Experts of a small language model: 11 layers, 2 picks a token.
Below are experts of layer 4 (counted from 0) of a mixture-of-experts language model. Rows are named gate (a neuron's input weights, with its number), up (a neuron's input weights, with its number) and show model dimensions 0-191. Each number is 128 + 24 x the weight over its row's rms, rounded and kept within 0 to 255.
Before each expert's rows: "gets" lists some tokens that make up at least twice as much of what it gets as of all text. This comes from a sample of Wikipedia text that the model never trained on. Tokens count by the router's weight.

# expert 52
gets: " a", " of", " his", " ", " an", " two"
gate0 [128 108 106 108  94 141  72 100 114 149 120 113 149 152 136 128 130 116  83 188  98 140  98 120 132 130 119 146  94 112 126 135  73 122 177 114 135 141 110 104 154 132 129 146 121 109 106 173 139 140 151 178 125 111 129 107 153 165 121 130 114 111 139 139 136  81 104 153 121 125 120 137 109  93 122 141 116 113 167 141 121 130 123 140  94  99 200 119 111 128 123 110  28 133 138 124 120 164 109 104 136 144 132  82 166 108 126 145 111 114 146 123 152 165 103 121 168 118 109  96 136 145 122 156 115  99 107 144 110 134 125 114 106 154 139 160 121 157 146 107 130 142 144 114 129 137  70 140 134 124 144 110 126 130 134 139 111 125 109 173 143 118  73 133 130 156 127 155 139 127 134 120 107 135 153  94 156 115 134 138 124 172 145 179 157 141 133 131 147  85  93 178]
up0 [ 92 122  91 106 108  95 121 122 142 165 163 153 145 146 144  99 110  99 119 102  64 142 118 108 135 117 110 126 134 113 131 131 135 102 166 110 131 145  97 147 188 150 127 184  70 149 119 127 132 145 161 162 143 109 128  97 132 155 111 118  99 118 129 160 124  98  95 126 119 119 113 101 140 136 136  83 123 107 116 176 108 152 141 141  69  98 115 155 154 128 132 127  79 131 144 136 119 147 131 120 118 132 103 115 145  94 127 132 116 124 129 112 151 158 124 163 160 104 145 123 120 125 164 134 121 118 140  96 124 105 157 123 107 139 141 111 141 184 132  97 132 160 138 156 112  99 102 155 157 135 119 127 121 127 155 166 186 119 101  91 151 133 123  95 108 126 103 154 162  95 107 172  93 139 141 155 193 106 115 140 147 126 128 156 138 149 121 151 168 111  86 155]
gate1 [139 121 104 104 135 101 103 100 139 169 125 162 133 215 117 129 117  93 153  88  95 113  86 134 103 112 144 130 133 111 100 163 137 165 137  87 103 109 109 162 111  99 141 111 127 148  87 117 141 172 134 140 110 123 150 136 111 114 112  99  97 160 124  99 135 127 122 110 149 126 182 141 127  90 115 132 146 130 106 106 127 117  99 113  93 121 147 106 140 159 108 139 147 111 115 108 115 155 144 109  79 134 138 134 198 112 161 108 137 137 119 138 108 125 137 130 167 146 101 132 144 121 145  69 105 123  82 158 136 109 150 127 118 194 144 132 185 131 166 167 118 136 130 148  92 111 133 125 116 105 120 105  99 149 144 136 163  99 127 119  90  80 110  90 118 131 100 147 111 143 123 100 149 101 138 114 118 135 130 150 143 135 116 148 179 114 124 148 161 127 126 133]
up1 [160 135  90 108 122  84 144 125 126  90 120 129 151 134 130 116 156 144 125 103 141 110  91 120 113 155 164 133 142 139 129 181 155 113 137  88 167 121 140 159 139 116 125 148  77 165 121 126 164 123 151 120 135 128 102 118 136 117 134 104  95 142  87 114 160 121 144 156 145 152 162 131 168 124 129 121 142 149 167  53 137 123 102 121 110 117  91 135 180  74  85 157 107  96 141 165 146 148 137 145 105 171 147 142 115  79 132 112 107 168 146 140 114  89  93  85  93 126 158 147 156 108 119  88 179 138 103 151 123 138 135 122 132 129 137 116 150 113 110 152 127  97 162 143 124 107 106 125 139  90 110 129 115 105  95 134 120 130 117 126  98  90 105 123 113 124 101 107 113 172 133 114 158  61 130 122 124 112 136 134 143 136 150  98 111 133 101 139 153 148 111 105]

# expert 30
gets: "-", " A", " S", " K", " B", " D"
gate0 [139  97 107 102 119 135  87 125 158 134 132 124  82 117 144 126 114 104  78 173 118 111  65 150 100 143 133  96 109 111  93 122  74 151 143  99 101 114 131  87 144 131 161 139 159 102 111 181 124 117 140 158 106 118 139 122 168 136 136 136 126 138 137 155 129  87  84 129 150 170  98 169  73 137 101 187 112  89 165 148 109 137 121 138 121 135 156 126 114 153 146 138  72 125 117 105 145 175 103  63 130 161 154  80 151 127 148 135 114 134 178 139 137 155 108 123 159 121 102 123 153 139  93 128 131 115 126 113 103 146 106 123 115 118 154 110 135 133 130 125 155 140 131 127 130 131  92 152 119 117 122 164 117 135 104  89 119 114 123 157 143 115 120 135 132 156 144 158 126 146 145 119  99 126 177 135 130 132 114 131 139 166 153 161 168 127 109  84 117 133 123 124]
up0 [111  91 131  85 144  81 139 123 129 133 152 142 144 117 136  94 100 128  71 126 107 107  93 118 140 147 120 139 158 132 130 155 163 156 139  98 119 124 118 105 140 141 149 146 106 159 116 148 108 119 153 113 130  96 156  92 145 125 142 142 110 133 128 137 148 129 114 121 135 159 119 129 129 163 115 109 126 123  82 179 127 169 152 135 122 146 118 130 149 168 106 121 117 133 150 130 139 127 111 117 133 159  98 157 152  96 146 130 123 136 128 132 161 148  85 159 157 142  95 195 133 111 181 145 168 138 164  77 128  84 152 123  97 137 151 125 126 166 139 139 148 160  89 163 100 141 109 151 126 164 115 166 117 124 178 137 170  96 108  93 122 110 138  99 107 108 118 167 132 136 117 134 112 109 152 113 162 112 114 126 181 146 170 154 122  98 142 150 109 167  92  84]
gate1 [157  84 159 112 140 111 129 113 146 180 111 122 131 164 128 121 101 104 182 114 163  68 101 153  89 177 131 137 122 136 130 112 132 133 147 114 177 114 146 129 127  83 143 154 129 125 124 115  93 131 121  96 101 108 145 171 126  92  85 132 114 113 149 146 137 153 139 133  98 103 153 186  75 124  99 125 136 117 130 118 128 143 129 158 117  98 124  93 120 170 112 127 115 149 131 118  95 115 154 109 111 159 137 109 155 123 183 164 145 135 150 109 121 129 143 151 138 135 117  71 117 131 137  83  89 138 124 143 176 119 157 171  92 148 150 134 182 156 136 167  74 113 113 119 102 147  95 131 154  99 118 123 119 137 132 142 133 104 130  89 117  97 100  90 134 136 108 122 129 116 121 122 133 135 130 131  95 158 130 166 122 113 153 130 180 115 146 141 122 119 117 116]
up1 [166 122 114 156 125  86 159 129 134 123 117 121 131 179 109 125 129 125 149  94 116 106 129 120 101 159 135 102 120 134 142 143 139  77 116  81 166 130 136 100 116 140 144 136  96 125  86 138 178 120 174 142 160 138 137 169 126  55 134 125  97 126 111 147 132 150 157 157 145  99 142 154 163 129 141 116 162 156  95  73 126 115 152 123 119 121 118 120 137 145  97 130 100 109 159 141 111 121 129  95 125 116 149 158 125 111 132 132 139 118  70 128 135 126 113 108 110 101 137 108 164  94 140  90 138  94 112 152 166 132 176 166  85 157 162  92 158 112 122 160 111  84 118 128 111 157  86 108 129  83 117 134 117 138 113 130 108 122  96 136 113 107  99  76 110 160 123  91 146 145 143 155 154 115 113 144 115 120 119 151 147 134 124 118 148 113 115  78 123 111 117  80]

# expert 47
gets: " in", " the", "s", " during", " for", " of"
gate0 [143 141 114 116 124 114 100 121  98 156 114 133 126 145 171 117 102 135  85 173 109 100 102 133 110 163 118 141  69 139 107 166 128 133 144 156 142 114 105 113 130 123 170 137 120 120 101 143 137 137 102 156 154  98 100 141 147 105 144 177 149 120 106 180 116 120 110 117 120 171 103 133 130 142 106 151 116  93 160 102 112  92 145 126 188 106 143 129 122 154 128 136  88 147 117 115 135 157 149 105 152 140 134  86 151 138 114  83 156 100 196 151  92 169  81 156 168 147 125 123 106 161 106  99 150  98 132 141 153 131 123  75  81 146 132 152 125 126 148 134 161 153 140 119 175 143 102 126 161 121 128 134  97 130  77 150 101 112  97 177 104 117 105 145 151 115 113 117 129 152 119 166 124 122 134 123 149 143 148 142 134 152 168 132 149 112 113 119 117 109 126 112]
up0 [162 120 109 111 120  92 127 123 117 113 139 169 125 123 182 113  80 125  80 146  92 102 118 118 143 124  99 160  95 144 137 161 154 128 153 146 130 122  91 144  99 168 147 186 101 137 127 120 134 143 127 152 149 120 115 141 137  96 141 135 150 103 115 176 136 103 117  87 109 139  80 103 133 151 152  97 100 123 109 150 107 115 148 138 140 121 118 150 134 140 122 134 122 124 131 134 114 210 135 147 138 135  95 108 143 141 149  76 179 101 176 153 134 138 102 165 170 153 154 129  80 141 141 102 164 151 142  87 182 124 156  89 110 136 143 125 103 109 142 127 148 143 152 136 102 118 140 120 135 168 122 168 129 147 105 155 149 135  97 111 119 119 143  99 150 128  99 133  96 107 117 157  91 143 128 118 144 128 123 115 153 134 168 112 166 100 103 144 155 114 122  93]
gate1 [153 104 116 123 159 105 115 118 151 120 115 135 130 119 132 102  77 128 165 128 132  71 138 155 140  98 146  60 111 112 108 136 159 186 140  88 123 105 114 142  88 115 134 122 114 136  99 103 112 145 137 155  82 102  97 146 149 127 107 142 108 119 162  92 135 150 202 103 133 106 202 127 143 131 119 146 142 150 129 115 121  98  89 124 138 108 159 129 121 132 160 113 113 150 149 133 108 106 131 139 105 156 142  68 146 145 129 169 151 131 138 107 119  93 126 146 126 166 130 122 134 144 119 104 112 120 110 104 157 123 140 140 143 149 173 158 180 105 140 139  80 122  70 149 115 121 139 151 120 101 125 140 116 135 148 155 153 150 150  82 110 121 142 137 118 104 111 121 110 123 135 124 118 129 125 155 103 167 121 135 158  98  77 128 160 132 174 137 150 148 112 121]
up1 [176 127 117 135 116  73 140 109 168 104 102 146 132 154 147 149 139  85 112  96 133  98 133 116 112 127 130  99 125  97 126 148 100 126 113  81 185 129 157 111 174 100 162 142 108 113 121 133 180 146 157 132 133 108  79 143 143 122 114 134 110 150 154  97 161 106 169 155 146  98 147 110 158 153 134 104 160 165 135 122 121 145 105 144 137 140 151 147 137  86 121 109 115 133 176 131 130 171 139  94 122 118 166 120 141 130 137 154 133 115 139 112 150 111 125 149 131  97 162 137 157 143 129  97 102 119 110 153 141 111 136 159 124 124 183  95 160  84 137 144  85  76 116 141 127 164 122 148 113 111 108 131 154 100 111 172 108 121 137 118 125  99 129 120 120 122 131  86 145 202 142 148 149 110  85 117 109 142 124 104 139 112  86 105 134 144 110 148 119 124  89 102]

# expert 4
gets: ",", "),", "\",", " 3,", " 4,", " 9,"
gate0 [120  91 113 124 147 109 127 134 117 145 107 130 102 125 168 141 105  93 115 192 119 157  94 125 117 131 127 102  79 142 104 119  74 121 122 157 171 156 115 136 121 123 159 111 133 141 100 124 116  92 129 144 150 154 111 138 143 136 146  92 150 117 143 111 142  69  89 154 162 126 124 108 103 128 107 188  64 121 151 116 120  95 137 141 106 126 146 137 125 131 166 122 113 105 118 116 133 133 116 153 143  98 144 122 126 144 143 138 133 111 192 140 147 156 125 124 157 106 155  87 147 144 144 135 136  91 145 131 125 118 108 103  93 142 112 111 123 138 118 147 164 146 149  93 130 142  80 145 145 117 117  79 142 102 110  88 125  95 112 199 109 107 109 115 123 134 101 118 104 128 129 132 109  85 190 150 158  99 108 115 107 184 146 141 128 159 102 102 134 149 132 112]
up0 [140 133 133 123 103 133 116 140 119 130 112 167 134 159 135  98 162 105 102 157  68 156  82 130 138 130 112 136 104 138 114 107 165 113 177 107 119 147  93 139 119 159 127 164  65 117 130 125 121 123 109 116 131  93 144 127 155 117 111 147 125  99 149 148 166 139 108  82 101 164  87 163 162 130 142 131 176 126  97 152 125 124 133 123 142  94 122 176 141 132 124 105 132 137 113 141 153 139 150  74 142 190 118 108 129 148 141  60 117 112 103 103 142 110 130 154 108 124 138 142 104 125 136 146 153 174 132  57 145 130 145 129 127 108 156 145 163 142 131 112 126 124 101 163 109 121 137 121 155 170 133 154 147 131 155 160 138 151 112 113 142 155 142 106 111 116 130 144 140  78  97  99 104 127  75 113 141 128 123 125 150 135 137 157 176 140 113 153 164 160 107 118]
gate1 [145 142 137 111 123 121 127 131 151 193 113 111 140 117 112  95  79 110 131 102 133  99 113 135 116 147 129 131 112 129 140 129 116 178 145 117 157 103 148 137 122 134 120 141 108  86 172 112 106 136 135 128  80  71 178 166 112 137  66 125 117 146 168 120 120 188 151 129 110 121 175 134 143 124  96  87 113 162 130 165 105 134  86 140 129 108 125 116 113 121 150 131 147 176 118 117 128 130 140 127 140 131 153  98 177 122 107 141 148 122 148 117  90 100 127 171 158 139 140 122 119 163 106 111 107 120  95 138 161  96 165 132 119 123 132 137 145 138 143 139 108 109 110 153  81 100 140  83 156 140 121 153 119 146  87 137  94 142 150 110 138  96 127 134 149  94 130 153 121 135 111 154 134 157 110 118 152 167 116 141 136 114 136 101 159 104 172 105 139 153 146  54]
up1 [159 133 117 152  93  85 140 150 149 100 109  90 166 127 111  99 109 125 106 158 149 111 111 124 120 170 144  82 109  99 131 204 144 140 122 131 161 129 148 144 126 123 130 140 124 102 136  97 129 136 163 104 146 114 127 161 139 129  95 100 105 149  96 123 138 112 178 162 154 100 169 124 141 104 118 103 162 144 128 110 105  59 108 126 128 166  96 129 179 100 109 158 109 144 149 119 125 129 123 116 142 145 119 101 129 118 114 147  86 114 125  90 116 110  79  85 125 147 119 107 124 144 132 119 151 101  90 154 147 126 165 140  91 110  98 131 173 121 140 170  98 104 135 134  90 128 125 104 119 111 115 156  97 128  93 131  90 156 128 145 121  69 119 132 109 138 151 109 141 118 142 117 184 140  89  79 130 128 143 115 154 110 118 130 126 112 165 105 127 125 133 108]

# expert 54
gets: " by", " at", " from", " with", " of", " ("
gate0 [129 112 133 131 147 122 108 127 148 138 143 144  99 139 130 122 139 139 112 149 106 165 108  89 105 181 123 146 136 152 101 110 100 121 127 147 147 146 115 116  82 148 155 120 162  94 129 149 111 139 167 148 138 128 141 122 122 113 121 104 102 117 134 124 158  84 120 104 122  98 100 121 104 108  37 156 120  90 164 135 118 112 127 121 142  90 176 119 132 168 150 101  77 122 134 124  91 172 148 158 133 126 126 100 143 184  98  99 133 123 141 110 129 115 121 138 182  88 115  86 152 117 107 155 143  92 125 174 106 125 105 119 129  93 144 129 158 161 162 119 131 124 176 100 135 120  64 132 138 110 124 140 114 121 141 108 129 115 111 157 128 106 123 154 121 123  92 134 149 137 135 126 127 104 129  90 120 152 129 121 127 172 188 112 171  82 125  98 153 115 113 129]
up0 [106 133 144 105 107  84 138 102 153 150 136 148 120 167 132 142 123 106 107  94 121 121  73 109 159 151 122 128 149 140 118 141 156 140 183  93 123 153 125 139 131 166 137 144 122 104 114 129 127 129 143 148 168 121 144  91 117 103 139 136 150 103 109 144 166  94 141  95 142 119  93  87 128 125 132 106 121 113  90 177 108 162 136  70 141 140 150 159 142 155  96 127 136  85 140 123 166 175 152 170 151 129 102 119 140 179 124 118 155 132  94 125 105 130  96 136 154 139 140  85  98 102 162 109 167 128 161 103 135 113 138 132 107 174 122 117 130 209 129 131 143 146 130 153 148  95 136 132 143 151 102 159 152 111 182 138 154 120  96 113 125 148 141  75 118 109 129 140 118 113 131 129  86 176 134 136 132 121 114 132 139 101 141  99 127 140 109 142 169 126 109 108]
gate1 [135 100 136 114 132 133 100 110 116 193 123 115 114 172 168 120 108 118 138 103  95  81 106 130  97 137 155 138 128 102  90 123 111 158 172 118 123 107 158  88  84  93 144 138  97 106 101 112 140 151 150 148 105 149 130 112 102 147 109 109 103 128 161 122 120 175 141 123  80 115 156 133 102 118  90 122 119 128  93 117 140 128  89 101 147 126  97  92  82 181 132 111 126 112 134 116 153 117 124 111  99 158  99  81 179 118 113 142 120 108 122 110 135  92 142 124 156 117 127  88 100 153 133 102 190 127  73 118 144 160 139 164 141 132 172 149 117 146 141 183 134 123  97 117 114 114 152 142 145 128 143 137  94 109 112  99 146  97 155 118 124  96 129 120 126 104 124 140 124 142 183 126 158 124 120 122 125 174 125 122 148 108 139 109 153 105 101 143 149 153 141 115]
up1 [136 135 118 146 126  92 126 145 129 117 128 116  97 124 158 133 118 132 102  96 156 138 118 143 110 150 120 129 160 145 117 177  89 104 142 129 140 152 113 141 138 135 115 184 134 134 116 126 142 156 155 134 144 165  99 136  97 127 152  82  99 123  92 124 135 101 159 199 144 123 120 125 155 110 101  74 168 161 127  72 147  79 116 199 114 111 111 127 152 103 137 126  88 149 104 103 116 115 127  51 129 126 138 143 122 117  88 120 105 116 139 115 153  98 135 139 106  92 129 116 152 110 114  88 150 115  75 139 115 121 133 122 118 108 134  98 145 135 143 156 141 105 142 140  69 142 117 110  89 127 118 131 132 105 126 121  66 131 109 147  98 101 112 122 122 118 139 110 142 169 108 132 135  78 108 144 122 101 138 136 148 130 152 127 111 122 130 130 100 126  86  72]

# expert 59
gets: "\n", "3", "2", "1", "4", " 25"
gate0 [140 100 118 126 142 130 105 155  81 158 100 102 104  98 155 153  92 109 121 149 108 144  68 158 120 157  98 101  81 123 141 152 128 132 134 142 167 119  97 134 109 129 146 128 137  90 124 119 109 110 128 146 143 104 154 131 138 105 126 124 135 128 131 142 144  76 131 136 140 129 124  77 130 145  88 174  80 139 178 160 150 160 107 125  73 135 162 123 121 116 152 137  76 130  83 159 146 163  91 127 128 109 133  82 141 129 116 111 120 142 126 111 112 137 102 109 147 142 125 116 117 111  91 150 127  99 133 162 108 169 132 102 134 114 137 178 115 143 136 101 160 179 123 107 129 124  60 162 153  77 133 116 116 111  91 113 143 115 122 175 127 109 112 134 112 130 130 128 134 132 116 126  86 117 172 128 147 114 117 105 158 140 158 142 162 120 135  79 148 105 139 143]
up0 [ 84 146 140 104 124  68 147 116 115 130 170 145 126 134  96  93 126 149  81 106 102 113  92 140 142 127  92  97 123  96 131  97 113 171 155 158 141 164  81 186 109 150 137 148  83 144 144 109 127  99 125 137 140  94 135 140 151  88 155 102 104 112 111 133 137 136 137  92  91 119  93 137 114 119 145  96 158 119 102 139 125 147 146 107 133 144 105 149 139 117 153 132 136 148  76 147 130 162 111 102 144 149  75 123 111 106 168  89 113 155 111 138 110 159 133 154  96 167 129  85  98 118 152 141 146 152 102  96 107 108 132  95 133 127 150 153 112 125 140  89 144 183 103 115 123 109 117 130 157 119  93 141 118  94 143 128 182 122  99  97 119 140 144  82 137 124 111 132 131  98  98 145 115 151 135 122 140 110 129 142 173 130 165 153 149 110 118 132 143 103 136 111]
gate1 [139 103 128 124 154 115 131 108 152 172 131 117 163 155 115  95  86 157 171 119 155  64 154 126  88 121  93 121 125 133 109 101 164 228 137 112 135 110 105 142 135 145 150 142 147 108 149  82  88 136  84 155  92 127 147 150 126 128 147 165 123 143 134  97 118 128 129 118 146 124 176 151 130 138  94 148 145 160 143 180 149 132 120 130 114  94 155 105 143 135  81 161 132 169 120 103 127 133 137  99 115 108 103 107 154 123 140 148 166 157 129 157 154 108 141 145 108 126 149  78 139 149 140 117 139  89 117 139 142 125 161 153  91 132 137 150 154 105 179 121  99 113 110 118  97 111 131  99 132 134 111 134 101 118 126 170 146 135 147  99 153 158 131 109 132 117 161 146 147 137 122 111 122 139 120 149 147 152 107 142 141 126 155 112 164 113 182 129 117 162 143 131]
up1 [122 134 157 141 149  95 115 104  94 105 115 103 118 138 118 117 116 128 138 121 132 137 110 127 126 143 155 110 145 139 189 199 151 110 133  99 161 168 153  84 156 156 165 139 117 147 125 120 166 134 148 136 166 125 132 146 102 107 130 161 121 149 109 108 115 121 161 147 140  94 148 143 161 167 125  99 169 181  87 122 144  60 172 187 146 130 111 145 145 104 128 158  83 110 124 110 146 140 119  80 146 141 130  97 121  98 113 129 109 115 143 123 106 142 113  94 139  97 140 116 129 110 166 104 180 108 148 169 129 158 185 120 160 128 136 123 145 114 132 129 113  84 166 132 107 131  97 149  99 116 124 149 112  85 114 144 110 112 129 148 102 139 129 146 126 118 108  94 130 158 143 145 137  91  87 149 150  94 151 108 152 126 119 107 124 105 121 124 114 103 134 117]

# expert 62
gets: " |", ")", " km", " m", " mi", " ft"
gate0 [127  98 112 124 132 106 120 115 129 158 119 113 104 135 131 160 118 116  91 148  85 109  79 131  95 157 121 134  88 156 127 108  91  87 147 165 139 132 136 131 120 133 119 113 104  71 115 176  91  63 118 143 133 107 168 122 163 146 132 115 164 162 139 125  99 115 121 134 139 140 131 138 104 114  82 169 123 137 169 164 122 117 138 110 122  95 179 135 141 147 120 143 105 115  97 107 148 161 101 105 129 108 130  94 131 161 140 137 132 107 134  95 152 179 121 138 131 123 127 104 122 118 104 162 137 107 139 157 115 118 141 113 147 114 116 130 143 161 145 148 176 116 147 114 130 148  67 147 119  95  94 143 135 117 126 116  88 108 131 197 125 113 112 159 139 136 114 126 133 122 140  97  89 135 165 136 162 144 117 123 151 145 164 161 155 109 145  67 144 173  96 123]
up0 [ 96  90 169 119 127  69 125 129 142 152 160 152 143 135 127 117 128 114  81 148  93 140 102 106 100 138  78 123 116 162  97 104 134 121 166 146 166 131  97 155 114 168 143 155  78 120 138 104 127 112 113 135 129 119 129 126 156 134 102 114 124 111 141 174 167 154 104 118 118 150 123 104 136 133 138 102 129  84 136 169 125 127 101 112 115 154 140 124 153 127 130 166 104 118 123 141 128 190 181 130 141 125 142 143 129 101 159  96  94 155 135 109 167 147 134 167 129 137 136 101 129 120 137 132 141 109 129  63 161 117 172  91 135 137 146 113 120 159 138 131 134 176 156 129  99 124 127 144 147 164 107 146 116 120 165 142 148  99  98 145 125 130 135 106 120 104 104 123 101 137  95 104  77 119 125 144 163 105  85 180 178 136 168 132 122 150 135 127 128 103  95 107]
gate1 [145 123  99 109 145 126 117  87 136 175 128 168 155 161 125 116 106  98 167  98 170  83 108 105 138 136 148 117 120 119 126 117 167 200 189 115 127 122 121 174 130 111 164 122 130 122 106 111  88 147 121 146 113 163 128 145  83 116 134 166 135 142 175  92 136 132 147 118  91  92 137 112 120 134 128 104 147 136 127 143 135 141 140 140 138  86 156 141 126 158 138 153 158 164 116 101 119 136 126 114  91 140 122 104 159 142 127 183 154 141 149 148 122 115 142 116 132 120 135  98 124 144 129 103 158 120 108 107 144 129 129 180 160 162 142 172 151  77 150 153  76 150 150 131  98  79 139 122 122  96 129 180 102 138 143 146 170 157 134  97 159 131 117  83 126 144 122 131 125 128 120 121 137 123 106 131 156 158 103 154 141 137 128 119 172 154 128 149 151 159 124 132]
up1 [138 113 130 105 118  65 129 119 139 109  97 134 128 139 121 106 120 113 116 135 143 126 152 152 103 154 138 100 155 115 168 169 130 129 143 116 157 138 123 115 134 100 164 160  98 112 110 153 149 151 161 130 155 144  93 109  98 122  87 122 112 153  91  98 175 108 148 181 167 105 183  96 164 121 118 100 126 151 130  59 118 134  96 131 111 118 117 122 128 110  98 127 116 136 159 129 113 201 141 108 146 130 131 125 161 188 112 162 121 144 164 110 131 108 111 138 114 125 121 121 159  89 164 121 152 145 140 153 108 137 156 163 104 127 158 139 169 129 105 171  99 154 134 127 120 109 129 143 100 122 112 155 173 101  80 130  89 128 136 140 127 110 112 154 100 121 143 119 124 165 140 114 104  99 108 166 143 130 126 154 160 116 109 114 117 157 112 160 130  94 149 101]